Below are experts of layer 4 (counted from 0) of a mixture-of-experts language model. Rows are named router (the router's row for the expert), down (a neuron's output weights, with its number) and show model dimensions 0-255. Each number is 50 + 10 x the weight over its row's rms, rounded and kept within 0 to 99.
After each expert's rows: a language model's description of what the expert responds to. This comes from a sample of Wikipedia text that the model never trained on.

# expert 47
router:22 41 75 47 45 32 52 34 57 57 56 62 66 61 37 76 44 44 62 53 44 45 57 43 52 33 58 42 46 60 36 47 55 40 65 61 38 61 27 47 43 54 45 47 59 35 52 46 46 46 40 60 57 61 57 51 48 58 37 66 49 55 48 56 40 31 39 55 50 63 45 49 46 49 47 66 47 39 58 33 47 53 61 51 59 47 32 38 53 65 52 37 53 46 46 45 43 44 55 63 53 55 63 32 63 75 49 64 54 54 65 45 57 45 42 44 42 45 55 57 45 54 29 64 53 63 69 50 66 43 46 46 60 61 58 46 41 51 32 42 49 46 65 41 63 44 55 44 58 75 57 53 53 52 67 53 50 40 45 56 64 61 57 41 29 58 54 60 38 53 35 56 50 39 61 53 43 49 46 48 46 52 47 66 65 56 48 41 60 57 51 45 41 60 45 55 51 44 30 32 53 48 35 44 50 57 66 64 57 48 67 48 68 32 48 61 52 63 52 60 39 57 49 38 37 60 46 45 55 48 44 45 42 56 57 48 40 60 40 45 64 45 53 67 49 51 56 40 51 43 33 48 62 75 49 42
down0:55 48 60 44 46 49 56 56 52 48 52 51 43 48 49 49 35 50 41 61 45 59 60 34 52 36 45 48 44 56 34 46 49 24 58 51 46 50 60 60 50 74 46 47 32 59 62 49 47 53 51 47 70 67 53 53 54 68 35 47 57 50 61 49 51 52 55 59 60 44 36 41 43 58 36 73 56 55 65 37 49 61 56 48 38 47 32 43 25 40 63 44 50 58 45 39 34 57 54 37 28 51 54 36 50 57 40 43 49 49 37 37 55 30 40 46 36 49 44 40 61 54 55 51 51 38 47 47 42 37 77 35 49 57 75 45 39 69 40 41 57 39 54 54 50 59 41 60 48 51 68 52 32 53 40 51 40 57 40 45 58 62 35 49 54 64 50 58 48 57 40 54 40 56 37 60 31 46 42 50 47 41 32 53 59 52 44 65 57 58 42 40 21 60 42 47 60 32 52 50 59 60 49 58 56 48 43 47 49 50 59 72 73 54 52 61 35 44 48 58 34 45 60 55 46 60 58 45 59 54 44 66 51 42 54 45 47 45 47 48 56 37 45 69 72 33 60 49 41 34 59 37 40 44 38 60
down1:37 57 38 59 50 46 49 41 42 53 60 50 40 45 53 47 56 61 57 48 33 48 44 23 46 41 54 68 57 51 41 51 46 55 51 35 36 34 58 70 65 52 46 45 50 66 47 40 46 49 48 78 36 30 47 54 26 52 66 33 49 66 69 45 30 43 47 49 51 33 57 47 56 48 54 50 48 60 67 55 55 43 25 58 57 59 46 44 47 58 57 59 48 36 63 52 39 53 64 37 43 53 59 54 41 29 57 46 30 54 42 31 65 34 55 56 53 43 58 68 62 55 59 54 67 33 29 52 54 64 58 67 45 43 58 49 48 47 62 44 44 58 63 54 35 44 42 54 47 60 57 36 53 64 47 50 45 60 46 35 80 50 47 51 51 39 50 55 60 57 56 56 47 66 40 43 53 48 43 33 62 31 52 75 47 52 49 55 48 64 53 37 54 52 62 29 33 45 56 53 60 36 37 58 47 38 39 57 53 47 48 48 38 47 39 34 42 51 48 59 45 49 47 49 57 40 66 46 59 50 36 51 53 52 48 51 40 52 43 58 33 54 41 56 51 56 62 63 57 53 58 52 48 35 42 55
What it handles: Plural and noun endings. Plural suffixes and concrete or abstract head nouns ending a noun phrase, e.g. areas, buildings, -ations, -ies, features.

# expert 19
router:27 27 56 54 37 55 33 55 52 53 56 60 47 28 54 59 52 45 68 61 48 63 64 50 34 45 42 31 55 46 33 70 54 48 58 49 53 58 41 46 66 42 58 62 55 40 32 39 55 26 47 58 53 46 53 44 49 46 47 54 48 60 54 49 38 51 45 60 48 49 43 59 46 55 48 47 56 29 56 31 35 55 53 44 44 36 48 57 60 61 51 39 41 40 30 33 50 60 38 62 51 64 57 42 35 62 56 51 51 50 60 47 31 53 46 54 41 49 42 50 50 69 49 62 56 38 58 39 63 60 42 48 37 44 41 46 45 55 44 68 50 50 45 74 47 43 61 48 60 48 48 61 59 49 64 40 40 54 47 50 51 42 51 50 43 60 35 55 63 39 35 41 47 59 33 44 57 49 64 32 41 56 27 70 53 44 52 40 35 41 58 53 50 38 40 54 48 47 38 25 44 53 28 50 37 64 57 63 52 30 56 38 51 37 36 58 53 60 63 49 47 49 61 44 51 40 51 48 58 51 38 66 27 52 63 56 40 53 45 46 62 73 49 62 50 50 59 30 41 46 58 43 55 45 44 34
down0:61 52 47 43 62 56 57 38 32 53 43 46 72 53 50 43 46 42 33 53 21 56 46 55 50 51 22 63 48 62 62 54 41 63 38 53 49 62 48 51 62 44 38 36 52 43 59 55 46 58 37 64 47 55 45 63 54 42 44 60 51 63 58 50 60 50 67 52 34 46 24 47 56 49 64 45 36 43 70 61 40 53 50 45 59 45 42 55 72 38 36 59 50 61 72 48 60 49 56 44 54 56 53 57 30 45 42 52 40 46 40 62 52 63 50 41 60 54 69 43 55 34 42 48 44 32 53 52 59 62 46 59 45 40 39 44 35 42 55 39 71 43 50 46 42 30 41 60 44 48 50 40 29 48 61 53 55 41 46 58 34 44 51 47 51 68 54 47 39 44 62 43 42 57 54 61 43 53 43 64 46 39 48 48 24 61 58 54 53 50 50 64 48 41 47 41 57 33 58 63 51 50 59 56 77 43 61 58 40 42 56 49 58 55 29 54 38 50 42 62 56 54 48 52 64 41 52 44 62 66 39 65 70 40 52 68 58 60 28 54 50 34 41 54 53 54 61 43 51 43 65 49 53 46 48 66
down1:60 54 59 38 46 45 67 48 78 51 61 48 51 48 52 44 46 58 76 46 59 50 36 46 38 44 33 62 48 51 50 49 48 45 53 30 50 47 54 35 49 59 35 63 50 44 57 81 55 52 62 57 39 54 50 47 55 46 55 48 70 48 48 74 35 51 48 23 50 61 57 45 41 40 49 40 57 62 42 63 57 49 52 57 55 61 52 48 37 40 50 46 48 43 42 61 64 41 45 56 42 51 46 61 41 58 47 56 56 43 48 56 44 59 55 46 54 48 58 69 49 88 65 41 50 54 65 57 55 57 50 56 46 79 73 65 55 46 44 58 42 64 46 32 46 49 59 58 60 44 44 49 49 47 38 64 67 56 56 50 48 39 51 48 46 56 49 40 48 61 52 44 68 56 58 38 46 61 48 54 41 58 72 45 28 51 57 55 53 60 56 34 49 50 49 36 63 43 56 64 43 44 58 33 41 48 53 34 61 52 47 55 69 66 58 50 64 66 45 46 59 53 57 53 44 53 62 49 56 60 60 73 60 52 55 38 52 42 60 52 46 60 37 48 58 49 44 73 44 50 29 51 64 56 61 42
What it handles: Table cell separators. Pipe separators, commas, brackets and decimal points between numbers in data tables and vote counts, plus coordinate symbols like °N and ′W.

# expert 17
router:25 37 67 48 42 46 50 26 45 66 59 52 62 52 45 53 38 44 55 61 59 38 44 37 45 36 47 46 49 59 37 45 61 47 61 53 49 48 33 51 44 57 38 41 68 53 58 50 56 46 38 73 71 49 53 47 39 59 43 62 48 58 55 53 44 31 46 46 49 72 42 49 58 55 49 54 32 24 56 36 50 40 54 44 51 50 38 49 67 62 63 40 54 52 49 50 50 41 50 56 47 51 59 40 39 66 45 56 42 61 62 35 56 65 41 57 51 34 51 65 41 59 31 65 46 68 74 52 59 47 57 43 44 61 67 46 47 48 38 46 51 53 61 47 51 47 55 41 61 50 69 50 49 51 62 52 53 43 34 56 79 50 49 34 31 58 46 61 51 39 39 40 50 42 47 49 54 54 43 31 50 54 52 71 56 48 46 35 58 56 49 41 50 56 55 40 46 43 46 34 56 46 35 50 51 69 57 62 56 42 58 46 52 28 57 62 57 56 51 51 47 57 46 47 37 42 61 51 52 45 40 34 32 55 53 52 38 53 58 38 59 31 53 63 42 64 59 35 36 39 34 44 54 77 46 39
down0:63 60 45 55 45 44 62 54 37 32 52 20 46 50 55 48 51 43 40 67 52 56 54 57 66 43 42 43 65 39 54 43 62 49 52 50 56 56 31 53 59 59 49 56 23 40 46 47 45 55 51 55 39 43 52 46 76 37 54 40 51 58 49 57 45 70 52 50 35 43 48 40 40 58 46 43 59 53 45 37 48 75 46 37 52 46 45 47 56 56 51 60 47 40 48 43 47 41 49 64 62 44 44 47 56 25 56 52 37 31 44 49 44 44 45 48 57 43 45 54 48 61 46 36 58 42 49 25 31 61 44 40 60 63 49 61 45 31 68 54 51 53 40 44 50 37 47 46 56 52 56 52 64 56 62 55 43 47 39 49 59 64 41 58 69 51 54 37 57 55 55 53 28 58 63 43 27 64 74 57 46 44 32 65 44 46 44 44 52 52 50 49 44 38 44 54 58 51 51 62 27 52 57 54 33 47 40 39 59 45 39 55 60 40 60 58 44 75 63 55 49 46 50 50 37 72 41 53 55 50 42 57 67 59 58 33 51 47 60 48 65 63 50 66 47 50 57 50 65 72 33 41 51 60 33 44
down1:44 41 49 50 55 42 39 60 43 69 57 57 54 51 55 63 43 34 42 35 40 74 50 61 72 55 49 52 64 45 45 50 44 53 60 50 50 38 64 55 67 66 55 51 47 60 49 33 41 46 40 43 44 36 52 47 60 49 65 61 43 62 77 58 60 62 50 45 39 51 49 49 56 51 45 44 36 48 65 49 52 44 48 48 56 52 44 43 67 55 61 35 47 56 44 53 76 62 50 70 32 40 42 46 40 43 37 45 39 69 59 42 40 69 29 55 57 27 57 54 54 49 63 49 50 53 55 61 50 34 47 49 49 55 44 49 47 51 58 48 50 59 53 47 54 22 34 63 55 60 32 57 39 61 46 54 43 48 45 64 51 32 44 32 39 50 43 68 49 52 68 56 58 37 53 42 62 39 44 34 42 36 49 62 55 40 44 58 55 65 50 48 41 46 52 30 51 46 48 61 54 34 54 42 32 62 41 48 64 42 54 43 51 64 60 56 50 52 62 39 36 60 46 58 52 51 48 60 38 69 57 24 47 48 61 42 59 45 42 41 53 62 50 41 50 50 46 46 17 59 48 58 55 42 51 55
What it handles: Organizational and work nouns. Head nouns after the naming institutions, programs, media works or schemes, e.g. Committee, company, episode, series, program.

# expert 33
router:50 55 70 56 48 51 53 37 58 49 58 29 65 66 27 55 44 40 46 60 60 44 56 41 37 68 54 40 49 50 40 40 55 49 54 70 49 39 37 43 44 40 50 60 25 35 57 52 47 43 42 53 56 40 45 33 54 53 56 65 50 37 56 37 24 54 40 32 64 46 41 68 49 53 48 37 45 57 61 45 28 43 47 42 34 62 51 57 56 44 52 53 60 37 60 59 56 48 54 62 47 50 67 47 50 68 53 42 43 52 66 51 32 47 40 48 40 37 52 48 43 59 44 51 59 58 53 49 50 72 48 23 51 48 60 55 63 40 39 43 60 52 37 42 45 31 56 67 71 54 40 45 49 44 60 49 47 61 46 50 65 61 48 51 54 39 55 52 51 41 62 38 52 58 54 46 64 40 36 46 48 71 51 53 58 55 60 36 57 38 63 43 52 33 52 59 60 57 36 26 39 36 45 58 34 39 54 49 47 52 53 49 44 38 60 59 44 50 45 47 68 43 43 44 45 39 58 48 54 37 32 60 36 58 55 47 48 38 43 31 52 52 66 50 37 50 51 44 53 41 52 46 63 78 36 38
down0:74 55 46 56 45 41 51 65 42 53 55 46 31 46 43 47 48 41 74 43 42 57 45 39 54 39 68 58 60 51 68 45 46 46 55 43 45 61 54 52 51 41 51 50 50 32 58 58 55 56 66 47 58 52 61 56 50 43 29 60 74 23 47 53 40 46 48 61 39 57 40 55 62 41 55 49 53 58 56 42 61 55 54 62 55 40 57 47 36 38 45 53 51 57 52 70 45 52 61 48 56 53 56 59 56 58 50 66 51 51 50 57 78 47 51 37 64 60 57 42 46 40 29 42 56 64 56 57 43 53 55 54 57 47 45 45 47 40 43 34 46 63 53 63 72 57 58 35 78 46 34 56 46 55 33 52 29 56 51 54 44 50 55 57 45 27 49 38 54 62 39 50 45 46 57 75 46 51 59 43 37 48 47 32 65 54 47 40 38 45 45 50 58 57 46 61 71 47 45 56 54 39 65 33 29 50 46 64 52 57 37 51 48 50 65 71 53 45 65 55 47 40 35 49 47 47 51 41 64 43 69 47 43 34 54 51 27 46 40 57 44 51 52 57 63 54 39 64 60 40 62 33 52 65 44 48
down1:57 61 47 40 62 47 65 42 39 50 49 37 58 58 44 53 32 60 64 48 41 62 65 73 57 41 67 41 48 43 44 56 44 46 46 47 45 48 52 45 61 64 33 35 65 59 37 45 46 42 46 60 35 59 59 55 54 49 51 59 51 49 55 49 45 65 32 60 57 60 35 54 45 70 42 57 34 54 44 32 45 66 40 28 49 46 54 42 63 40 44 38 56 43 62 51 39 64 67 56 65 62 54 48 36 47 56 59 54 58 50 50 73 46 44 42 52 56 47 39 57 41 41 41 46 50 47 71 69 65 39 65 58 46 66 60 62 47 68 66 29 61 46 38 37 22 44 48 39 46 41 56 42 51 53 38 67 37 51 44 56 44 52 25 56 59 43 58 50 52 51 59 49 66 57 42 50 54 58 50 59 54 48 60 42 57 45 47 66 62 58 62 46 40 54 51 41 60 54 56 54 50 57 62 53 45 37 48 54 61 61 64 59 54 45 41 47 53 54 69 37 47 76 44 52 64 39 47 47 42 61 34 24 54 60 31 57 49 53 68 46 45 49 52 38 43 49 57 51 54 32 50 33 48 49 52
What it handles: Line and quote openings. Paragraph breaks and line breaks before tables or headings, and opening quotes or brackets that begin a quoted phrase or title.

# expert 10
router:44 41 51 48 49 55 36 33 38 44 47 61 51 54 45 67 52 34 48 64 67 43 51 48 44 51 62 18 40 48 41 57 45 41 35 48 50 61 35 39 53 63 30 45 48 54 54 36 43 43 63 44 57 35 62 33 33 48 55 41 25 70 56 52 54 51 44 46 43 51 37 74 65 52 51 54 49 45 52 44 52 58 30 59 51 47 51 61 42 44 40 30 41 44 49 48 47 51 50 63 51 44 55 42 44 41 53 37 76 40 31 44 49 46 52 56 59 52 55 53 47 65 36 45 52 44 39 35 62 46 23 41 52 55 53 41 51 53 54 56 48 53 51 39 56 39 46 42 61 46 49 45 51 37 44 42 51 54 53 55 60 58 54 62 36 55 35 61 50 41 33 36 46 43 58 41 49 59 53 24 49 40 51 53 30 69 52 39 51 77 41 56 45 59 53 53 48 61 47 28 61 48 31 64 48 66 41 61 49 49 58 59 53 55 48 57 40 54 42 54 55 49 60 56 12 55 46 47 54 50 47 57 55 54 69 44 45 48 58 42 43 35 47 63 54 63 60 52 45 53 37 45 53 65 60 29
down0:53 55 36 54 17 50 28 59 46 51 51 29 58 53 54 57 49 40 40 51 57 57 40 43 33 36 53 59 52 54 51 52 42 33 66 48 61 68 67 50 51 51 59 60 46 43 51 39 77 43 65 43 55 69 54 51 40 49 50 56 35 42 46 63 56 59 50 45 65 56 60 57 41 62 44 41 46 50 50 49 47 49 51 39 49 49 40 46 36 49 61 46 69 43 43 41 62 48 49 33 42 55 31 47 33 46 50 36 38 64 52 55 54 66 34 56 52 31 57 60 59 43 31 38 66 44 48 62 34 48 50 60 51 39 57 57 68 59 31 62 44 56 45 48 51 41 48 46 34 59 42 50 57 40 38 39 50 53 56 49 45 57 26 57 60 58 47 52 61 61 51 44 49 50 57 57 48 67 45 52 75 38 49 58 64 52 65 47 44 41 65 28 47 43 57 52 68 39 51 43 40 47 61 53 49 41 40 65 54 40 52 59 46 73 36 67 40 56 58 48 56 54 49 45 29 56 35 46 50 55 41 48 44 71 38 56 54 37 39 56 55 30 49 43 46 62 49 48 35 51 31 59 59 43 43 42
down1:56 70 49 50 58 44 43 61 49 40 65 53 56 68 28 53 56 47 60 59 44 46 46 65 47 47 40 57 54 51 43 51 48 41 45 49 33 37 51 42 62 51 58 36 49 39 62 60 40 41 51 55 36 47 57 51 28 44 70 40 39 49 56 60 49 46 57 33 50 45 47 60 47 49 39 58 53 35 46 49 73 65 55 36 46 42 52 47 46 55 51 58 35 52 44 49 55 51 42 53 62 56 59 50 52 40 49 41 47 44 49 24 82 44 51 57 37 52 60 58 37 44 40 56 37 65 57 52 69 54 45 44 45 35 56 60 51 54 62 41 53 63 47 56 60 49 25 57 28 56 48 46 60 47 51 54 60 49 57 50 61 41 54 35 36 59 28 58 52 34 39 51 37 61 51 53 53 37 72 44 42 54 46 40 44 67 54 49 42 70 41 49 67 31 56 42 43 47 45 21 60 55 35 57 54 69 54 54 48 51 41 54 58 54 58 41 62 32 51 49 64 60 44 45 49 54 53 63 66 30 44 39 63 47 68 53 45 41 55 54 58 65 36 61 45 53 67 53 31 70 46 54 51 57 61 40
What it handles: Temporal prepositions, word starts. Temporal connectives like after, before, until, since, plus first pieces of split words such as prior, prem, ped, inc.

# expert 53
router:58 46 58 46 53 30 66 46 48 71 59 57 39 59 34 51 41 39 51 48 48 44 70 45 56 51 55 49 66 68 48 45 63 50 40 51 53 48 48 55 47 47 65 46 53 51 53 53 55 46 39 58 46 55 65 57 39 61 54 55 36 56 38 55 66 44 55 54 48 66 46 58 42 54 55 47 52 49 48 43 48 63 69 51 40 43 51 53 33 53 64 53 45 61 57 52 52 40 52 52 63 56 75 36 39 63 41 40 51 50 59 28 65 36 52 57 46 54 38 59 43 49 50 47 64 66 63 53 55 53 57 46 41 47 41 39 47 51 31 42 50 58 60 53 65 30 55 38 65 52 56 51 50 45 52 46 46 45 51 53 49 56 41 36 56 50 49 52 76 73 42 57 50 49 56 59 37 40 37 25 49 50 49 63 75 55 33 52 61 68 50 40 41 56 37 55 69 40 42 19 48 51 57 76 36 57 50 63 51 55 68 64 48 57 47 58 60 60 60 41 50 62 55 40 49 56 74 32 49 50 32 63 49 46 58 64 41 49 44 22 55 55 51 55 40 56 43 47 56 33 42 69 42 52 59 48
down0:58 47 52 59 38 49 50 46 42 43 51 49 45 53 50 35 61 71 46 42 67 48 39 29 47 63 41 59 33 61 44 52 54 46 50 68 66 41 54 56 65 53 64 50 70 47 47 29 39 54 42 65 43 57 51 36 46 35 59 53 60 27 55 63 66 55 56 36 51 41 32 37 51 49 51 56 40 60 52 45 39 55 57 45 55 56 53 46 53 58 44 52 45 45 42 53 78 41 57 41 67 46 73 53 44 37 53 60 46 41 43 45 43 50 36 45 46 37 31 43 61 60 56 58 42 45 51 42 59 42 49 59 69 37 56 48 51 46 37 45 54 70 63 37 43 63 41 35 58 44 54 51 58 65 32 38 66 57 39 34 45 49 43 42 49 55 45 50 39 62 31 50 35 54 59 59 44 39 37 50 53 42 59 37 36 51 43 57 40 50 60 48 51 44 42 63 27 44 41 48 50 47 58 56 49 38 58 50 43 46 60 56 52 59 32 48 47 30 51 47 55 59 52 38 59 42 36 55 43 71 46 57 40 39 44 46 70 33 45 77 52 36 42 37 47 25 61 42 68 48 56 47 64 47 50 51
down1:50 56 55 59 52 35 70 40 76 43 61 44 50 53 64 72 40 21 45 48 53 58 53 43 54 53 52 49 52 49 37 51 44 46 48 28 58 49 56 46 47 47 36 52 60 57 53 53 37 51 58 50 22 47 21 50 40 60 25 47 33 61 53 71 45 54 62 51 54 53 45 58 35 48 44 60 73 34 55 62 62 54 66 42 55 31 59 73 47 49 52 45 39 25 32 44 31 35 56 33 66 49 59 37 49 47 58 59 36 57 56 55 56 55 45 68 67 38 18 62 55 47 41 61 39 44 49 61 39 64 53 43 44 60 38 53 50 68 34 48 59 60 43 44 55 52 40 57 53 51 45 42 49 63 55 69 56 43 47 40 49 57 46 39 58 50 38 61 36 42 58 58 51 57 53 37 35 53 62 60 43 42 54 56 43 45 59 56 37 54 40 60 41 49 43 56 43 44 50 40 51 51 47 50 51 51 58 54 57 52 57 47 57 55 32 57 60 48 41 59 58 66 48 62 45 39 53 47 39 56 46 46 53 46 55 37 62 48 56 63 61 54 55 51 53 35 53 40 56 47 40 50 61 48 52 68
What it handles: Infobox and list structure. Line breaks, headings and field labels in infoboxes, lists and tables, e.g. Species of, Population (, Date, ==, coordinates.

# expert 46
router:57 47 36 69 45 68 55 42 50 64 49 60 67 53 53 48 57 39 60 49 53 40 67 63 36 44 37 37 57 70 46 31 46 53 36 59 53 57 29 59 28 38 39 34 48 62 62 57 63 39 52 60 53 62 43 44 49 40 50 35 48 50 37 39 68 58 47 43 46 71 36 66 69 56 74 47 51 49 57 51 39 49 48 49 37 46 36 39 47 50 52 39 51 48 39 65 42 61 51 50 52 49 46 54 29 45 60 41 49 44 35 45 53 44 63 57 55 50 36 78 50 53 35 67 73 59 34 56 51 47 44 41 47 57 51 42 45 49 32 51 64 52 55 36 47 41 39 52 52 42 58 53 35 48 39 39 35 40 60 45 50 48 30 42 35 50 30 57 64 54 42 64 37 39 43 45 56 47 57 51 43 63 47 73 56 54 56 43 65 68 49 52 58 47 61 50 48 63 50 29 52 56 32 33 41 45 52 52 68 42 57 65 59 47 53 64 41 51 50 42 50 46 52 53 55 45 56 42 50 46 39 41 35 51 48 54 48 50 42 52 63 62 47 61 45 49 63 43 53 53 47 45 48 69 54 23
down0:61 51 44 80 37 42 43 60 47 47 59 46 47 60 42 58 50 46 54 65 45 39 62 48 59 43 62 64 69 47 45 40 64 58 43 43 36 41 43 48 59 60 23 44 55 61 25 58 52 52 46 45 54 60 55 37 52 49 63 51 46 45 45 52 50 64 58 59 46 36 48 42 45 45 69 54 63 47 58 70 51 44 64 54 55 48 37 34 55 33 47 34 38 40 53 33 87 52 38 56 62 50 49 52 56 51 46 65 53 56 53 58 54 35 46 34 42 44 62 56 41 41 67 60 54 45 41 55 53 60 51 42 49 49 49 26 51 30 51 54 50 52 45 51 56 38 58 43 60 58 37 64 36 36 57 40 51 50 60 53 50 58 31 45 43 39 48 40 57 47 49 52 54 36 55 52 43 48 59 29 62 70 55 48 51 48 34 50 40 68 40 57 54 68 47 55 51 41 47 65 44 41 55 58 44 46 46 61 53 44 52 62 40 39 50 60 35 51 58 45 52 37 19 34 38 52 49 38 57 62 53 54 52 38 54 42 69 34 53 53 49 34 60 67 58 62 47 52 43 61 60 27 48 56 56 58
down1:43 49 46 31 59 68 52 35 61 60 43 61 45 42 38 58 61 63 31 42 56 61 51 43 47 66 27 59 51 71 43 65 37 63 41 41 57 40 40 63 31 61 46 42 61 45 58 64 41 51 42 39 35 54 35 37 73 54 49 54 34 40 65 38 65 49 65 49 65 41 53 55 49 41 59 46 23 51 55 52 46 36 38 64 52 56 45 49 60 51 53 32 55 55 64 53 55 36 57 37 39 51 36 47 44 58 66 41 47 48 41 48 52 47 52 57 62 48 61 40 53 55 62 67 59 52 33 34 48 45 45 57 43 48 55 64 39 42 36 50 42 45 54 55 34 50 37 41 62 38 50 55 34 51 38 67 63 48 50 49 35 60 47 65 46 51 36 45 39 50 64 43 65 39 50 52 65 54 49 61 36 63 48 63 24 63 50 44 46 61 46 56 49 63 71 45 46 50 36 59 61 43 53 46 51 39 58 57 51 54 36 54 48 40 59 50 54 47 65 49 49 53 50 45 49 49 70 62 54 51 38 43 51 30 35 45 46 53 58 63 22 56 42 41 40 57 45 53 47 48 51 50 53 54 39 36
What it handles: Possessive pronouns. Possessive and object pronouns his, her, its, their, him, plus first pieces of names or words starting table rows.

# expert 52
router:33 50 55 48 50 54 37 44 44 71 50 50 60 59 31 62 49 48 60 47 46 40 66 53 41 63 55 51 29 48 54 42 59 35 45 62 39 48 38 40 44 58 32 47 47 51 56 42 40 44 43 61 53 54 46 49 40 50 45 52 75 38 45 49 48 54 60 55 52 53 45 50 53 60 33 53 39 44 52 42 39 44 42 43 41 47 45 47 51 47 41 35 52 37 50 42 39 58 45 64 51 60 59 35 44 39 40 38 41 51 63 45 54 54 55 62 52 33 37 61 37 46 50 37 51 47 57 54 45 68 56 45 53 80 55 60 51 55 15 51 46 40 54 27 51 49 40 44 50 57 59 50 52 39 58 35 45 53 50 33 46 69 73 52 17 53 35 58 54 56 48 39 43 61 47 59 51 74 66 62 49 46 52 65 48 61 43 40 59 54 66 63 46 48 58 42 56 55 37 32 58 49 36 45 44 55 43 52 45 49 56 50 45 29 42 60 57 35 49 46 34 59 46 58 43 57 35 39 59 52 51 40 35 64 58 40 57 47 40 47 62 41 60 66 42 52 56 27 45 62 63 48 51 69 33 34
down0:40 50 54 51 47 57 51 50 52 52 59 70 56 52 51 40 44 36 31 63 28 63 47 37 47 55 63 53 31 49 55 73 60 48 51 67 54 54 60 35 48 49 54 60 46 58 45 40 54 43 69 42 49 56 52 66 55 57 30 42 50 60 50 54 41 46 64 37 52 52 48 47 52 46 57 71 59 38 41 44 63 34 60 58 46 61 48 48 32 61 55 49 51 57 54 48 59 50 51 48 55 35 34 49 52 40 53 44 55 55 65 61 68 70 41 52 48 74 62 46 50 36 53 43 50 58 38 59 44 53 59 65 65 62 39 38 53 66 37 46 64 54 39 78 51 49 34 44 38 60 62 61 46 46 44 30 19 65 47 69 57 61 46 45 40 46 59 43 60 61 35 37 53 55 60 42 40 40 54 56 50 54 34 47 45 37 49 39 49 45 55 49 46 51 50 64 47 41 51 53 59 41 46 44 48 48 63 43 74 56 41 50 44 63 52 47 55 37 56 49 57 31 68 43 47 56 46 57 57 61 49 55 67 48 71 53 34 44 34 43 32 37 70 45 50 49 61 60 53 37 55 46 70 59 43 54
down1:59 60 55 46 72 40 54 45 58 37 36 55 51 48 50 48 64 49 56 50 49 62 65 72 49 51 65 53 50 52 47 62 37 50 56 72 42 45 46 61 47 62 54 47 60 62 51 53 56 23 60 51 76 46 56 51 63 56 46 68 52 52 60 53 50 51 51 51 60 48 34 58 31 63 44 46 49 59 56 20 62 47 55 41 56 40 41 58 49 44 33 44 51 29 53 62 39 61 44 55 61 45 35 60 64 64 50 50 38 54 34 57 45 46 41 41 54 59 63 52 57 56 55 50 53 57 49 47 73 56 53 52 48 50 49 42 49 52 54 62 31 52 61 67 39 43 51 69 68 41 67 64 35 29 50 55 39 71 46 46 41 40 61 65 42 48 41 55 55 29 35 40 55 59 37 45 40 46 55 45 57 34 47 47 45 36 58 47 60 57 68 38 69 63 69 54 56 51 54 49 37 48 39 65 38 52 61 48 26 30 62 55 52 53 47 45 43 54 59 55 46 61 34 48 61 51 31 45 40 62 53 42 55 59 59 49 53 53 39 57 44 40 39 48 69 51 55 45 39 48 68 53 51 49 64 44
What it handles: LaTeX and awards. LaTeX symbols like braces and backslashes in math or designations, plus award words (Award, Prize, won) and gender words (women, girl, Actress).

# expert 25
router:44 46 68 36 40 33 55 48 51 75 52 42 39 53 46 54 57 30 48 47 54 48 72 53 44 49 55 51 62 56 55 42 60 43 53 48 58 53 54 52 38 49 72 41 51 46 38 61 57 32 61 64 51 45 63 56 37 42 57 68 36 62 49 64 62 44 28 43 49 47 42 62 41 59 43 36 51 55 57 45 50 45 46 56 37 60 43 54 47 35 53 45 58 63 56 49 49 39 61 60 66 56 54 44 46 55 55 42 61 37 74 43 65 44 54 48 44 49 51 73 49 56 48 42 60 54 53 61 50 51 36 37 43 53 44 52 59 63 45 39 49 50 73 44 61 28 72 52 73 52 58 59 44 45 44 41 49 46 56 52 60 68 45 40 63 54 33 57 81 61 50 59 51 49 59 59 43 64 42 50 55 47 66 54 69 62 56 44 38 47 57 49 45 48 53 48 66 56 35 20 48 63 54 57 41 64 56 61 61 37 45 63 45 53 61 42 59 73 36 49 50 44 66 36 53 59 55 43 42 59 46 55 59 47 52 42 44 57 42 35 58 64 52 64 49 64 49 39 46 44 47 53 33 59 64 61
down0:55 42 45 58 54 46 37 37 37 50 41 58 58 60 56 50 50 52 58 54 56 57 50 48 39 44 48 62 47 52 53 55 58 63 43 35 50 53 60 35 39 60 46 49 40 47 42 62 51 45 51 56 48 44 53 64 60 37 62 50 57 39 26 56 36 43 58 55 42 41 31 71 64 59 57 51 51 47 37 53 66 56 41 45 61 31 40 65 36 42 50 47 77 30 53 53 40 60 63 47 23 33 66 47 62 53 40 63 46 50 37 59 82 68 63 46 47 33 58 69 66 46 55 53 52 40 63 46 55 48 46 44 65 67 45 53 55 52 59 48 75 51 50 43 49 44 56 54 48 61 38 51 36 52 45 48 45 51 58 48 41 50 57 43 62 47 37 44 33 62 59 61 53 59 43 41 55 28 46 41 63 51 41 36 58 47 54 57 45 41 57 31 49 35 41 59 55 50 57 44 52 50 44 48 60 31 47 43 41 53 57 33 64 52 60 63 40 60 53 47 48 54 50 51 66 42 49 58 44 51 60 52 46 61 29 53 62 67 50 54 33 49 50 59 57 24 55 62 55 50 45 61 64 72 55 32
down1:52 50 45 42 68 55 46 67 60 49 62 64 45 18 46 49 53 52 77 54 48 45 56 61 47 55 66 60 54 59 57 54 42 38 48 43 30 69 54 67 36 34 50 48 41 59 57 39 31 61 55 46 44 26 42 25 48 58 42 54 58 57 65 63 45 59 48 62 56 45 47 39 64 38 58 43 31 53 62 42 50 46 55 47 44 53 55 48 53 40 70 53 52 58 53 46 60 40 53 44 58 64 36 48 31 41 68 50 39 55 53 42 42 56 64 49 51 37 48 48 49 49 61 44 39 48 68 45 50 46 50 63 57 47 42 49 47 50 46 30 55 57 56 56 64 43 63 38 40 50 47 31 70 61 61 56 30 52 40 36 68 36 31 64 32 52 45 51 55 46 55 54 67 57 55 45 46 47 62 52 43 62 56 45 43 46 39 47 42 62 42 47 39 44 46 53 73 60 42 46 29 38 65 63 38 57 52 39 55 68 51 37 39 47 80 41 50 59 55 31 54 51 53 58 58 38 58 59 55 42 48 41 56 56 61 43 56 59 59 46 50 58 50 42 71 61 44 52 45 52 43 42 44 47 50 52
What it handles: Infobox fields and copulas. Line breaks and field names in dash-prefixed infobox lists (- Species, - Service years, - Type:), and the verbs is, are, was, were.